Weights of a small mixture-of-experts language model, trained from scratch on English Wikipedia: 807M tokens.
Below are experts of layer 3 (counted from 0) of a mixture-of-experts language model. Rows are named router (the router's row for the expert), down (a neuron's output weights, with its number) and show model dimensions 0-223. Each number is 500 + 40 x the weight over its row's rms, rounded and kept within 0 to 999. Numbers have three digits each.
After each expert's rows: a language model's description of what the expert responds to. This comes from a sample of Wikipedia text that the model never trained on.

# expert 16
router:455480491505455432508480493544495510498474473431521441436542533412556528476517461553519528583487423444548510470529573441480520501494548510554462453456435457464515509496489505464440481570425490437451505527537535457512522503445535477494530470506481484469550527516548535597500519511488485508503486558506391450475519494536549497478554513467457492529483443516509437489475416507528501498552528495468431461539489481484574490460461524515494494478476551469528440469520559557530521474485450467459423491457471470567538508470489418559474506465488487489510455529455523506462444443380482520485475508504455564495533493562529492422533434483593483470510507517550500501458433495529520566409
down0:567483530473502584536470447491500434459547504518415540459402471545510439418482526538513550430494514473551503625490528579412531452526486476449471522510456460494511518508537540504508498460554522463506520536444500568481497500517504571561503443475493450493610464531479487501492541482553419477513490439490480524492530547493513490521608408569540438485476470470416462575453449479489472513494469461429466504484521542498518508503437554505516464537547512493530487485472440507541503549446523511434466482579517521518545487475506522531528503520514487520510536506550479459528512466491518559497531545527479483534534427579471505521522541489502467492547525517415509530471473472487513396476
Middle syllables such as di, elli and ini inside names and words like Reddick and comedian, plus distance units km and miles, and refer.

# expert 25
router:598501568571463516553488471477464476603540470470522539570475468477473521473502481517510474488458500525549500514574447505504506509441555472477520557514512522454553509514462542535546462486435458530477466445549450504503496450543515521494497547511546434536508606490517483527456548537551546469567497551438532466520568452550530531557510482523516526491435488470490518481442495479550534555515471557525379493469483597537428492476521496450464541551459418482468503464509494475514519491438514427424579513458509474459571503483464532561450495474490435547516536531504486505500499475607428531532478522430468475491516476459598481481484474499523481505462464532495502462460542510438508520509
down0:424468495501519565463512464519487479572501524500575497518499487421516479447487471480538487504511508415509563548454485522433536539508498473508470467443533545469498468462509475532527483583510406464461522556490540566493526529502549474548514479411509497545460543540423549447528502489518537495503524489522540447503514479454483507526495540479491490449475542571486529545504405544580510447551455505456485541568504518536461535551507491555480440511496492493527443542498484364472482418501605455488558489498476465423488473500514468542520523527435488582424532492500513426519467491489478517545535569492503479598457460513515401447499465477513496562438515458473495487477506458454510526534
The plural or final s and es endings and plural nouns such as people, men, children and players, as in separatists and strategies.

# expert 29
router:471520442568450492474486464489482490437433479494454450443541530492556468453518478528477482533519529544520462475536513481542453501543429444474455526447553508524473504459525464481482453490497515466566531496467506485545560426505438432458462487393513513540488448501506490403545555483449498493461511468522499470537432497497580448524477522560522537505521512570457500499499549480553453460427553505480493496516492444564514498495478434476539519476492461504444480545480518524502568429485529463508561452559472558510403468526561571477569435536453483487496514524459443539461489517452570467501577543561454480440458513444453503485515527538517421423507576502446513476456519547549521473464
down1:506510540457452475506459539467498613437500447546510527535503515459512459517440484416509548504437503552474506472430509425524520549545449458535422520493553556567482484454488546470436531474541523527371481502496485509552453551507520560551552438559426473522538517494567528531494528553500417519476478506508539556485504501371521446516499508532539549478513473444420473475481584447486517466477510533510463468445556462493470498532450534454525438510473475537517443532518481520435477511510467461498448447521492541487448536534494486515529455573519481519490495555515551529478498463479473551433488471501441511482498445470475423453438543482484475532529545505454492458513548471479514531574
Middle or final syllables of given names and foreign words after pieces like Lu, Ha, Jo, as in Luigi, Hausa, Lullaby, Claudio.

# expert 22
router:520463427514483518525499470502515549501474463480486524489488560460524442427483409483506505483536457459484514488553515533480519528551547533453476563548532501503528554501505486583454447464426467482469494458552474524464481454443479459522466502408509541573439487500546387469545545452441527437516559480528555460508503485466549442490519452499467543529563550462541518471548557522477559509519508558463500537510484466455534489469520533498491483525519423488522450559598453483519532485539570549509556563571481547496435502499519554496522522589513483396489512478544427547470495553489512510466496523575515503470440438460461585463531545454505532449494511474441500532451529518485490475449
down3:569522540537561459432498610510532524436488491487521463444495502531569442462577506500530494528487498472492429464438469551526458533490462490610509484569498460455492509489527537457487436531523443522506495497506429503491444498473546472449461513474496447524487529535410558469505487498518450540482563585549471531473550518544498481596520502551446443464484538507511532458556481541499471491569455490544553511513534513560504543529508481516501487545428471476483535490546478496492569461552464502469479429498547542461446565499624494531479429522549533522501524422532430496529464508463502532496522542501486508513459536481433526487434448538507512469500493525483525486505548420431489474405
Single-letter or unusual pieces like g, p and x inside foreign surnames and places, plus hyphens in double names, as in Vachier-Lagrave and Vasquez-Kennish.

# expert 5
router:425543571508454479502515478504412524487542511528544530453477449514487498492538454420509522506522534483438502480444483464492433498438489437536527541462441506478515509493457483453535503462475484530545442533542488538495546604466400496533453541456511520486543523478496526490508481451494521413564551474543463402520455516501530507507506526570461524458518520544539505546528454524500457469527523476515544599470527508417531490460430491492469481532504571542492511532493479480559569505438541545525539450515493486457509519417472505483445432423448535442487523453602486421460470590473540470529477491496505567491485538522466495394493478445474523478487526465512483459506450493535581527493
down13:482534494434467458494504475493589525468497492505534507540517525485474506560520524521506501483432486483504575529472451568477480460557499470542465549551513481496477552485497493523476513467440548453462444476538469487481539468454497427468544474471441439442483465418515511513478458441470463472438505499570487545502431483467579504522476521534487493460498454494430547400482531495583514503519554470475550551530495463535470498431541479421490562468457571483538456489431555464503500488514499518369494467588529518491530516544510512480467491486450467457548454518532535520433501558420476435451547567471438498521589449451504513470519526527540464494493471538526521476460503432546479603535
Years and small numbers inside parentheses, date ranges and tables, such as (born 2003), (1926–2015), (2021–present), catalogue designations.

# expert 30
router:529544505450508525481491464508497441603430538535518523482503558470561492508578536510474536513534506495486476494503429492480499567444483500607577402465496533519406557488445571478454482521552468490484513504497515426505494471521527551518475518499528454485473585484522460512521438500478467517525467531474529480450495530497466492423504494440482418558532522521480521542450471493418482526522520495553488578487497421566499498500556573451462552556443525427547539395484475518526498518506422484494555511520474490519508461479533480519507475429502501463515581474564501504522487431457560510490486490458520466495493558505571510532498451493500551522568535590469501536565503522453532577461
down1:516482493494411439482430473499482444471569458513531519528524475545523508588476536509514545487553504583441486523473472543509501555533534518491530458470519538467536425580506496500477491548465449508511403484584466493468478522467503430468480560515452510479463460409447495512419515566445542472508575487550493519526471535520475518526484593567515503526514491536485556443466470452558501483504481444552533491627480536581450538557524471480562494458477510547452513442507476518514591554434496551471511527473499498539494577564449445508496426563504461493477484453462515483482473525444478514517539482525497446477515477479522500514469518454504444497499504555558471535412462515531471454508
The words a, an, and, or, but and commas in running prose, plus word-final y in fifty, tally, nearly.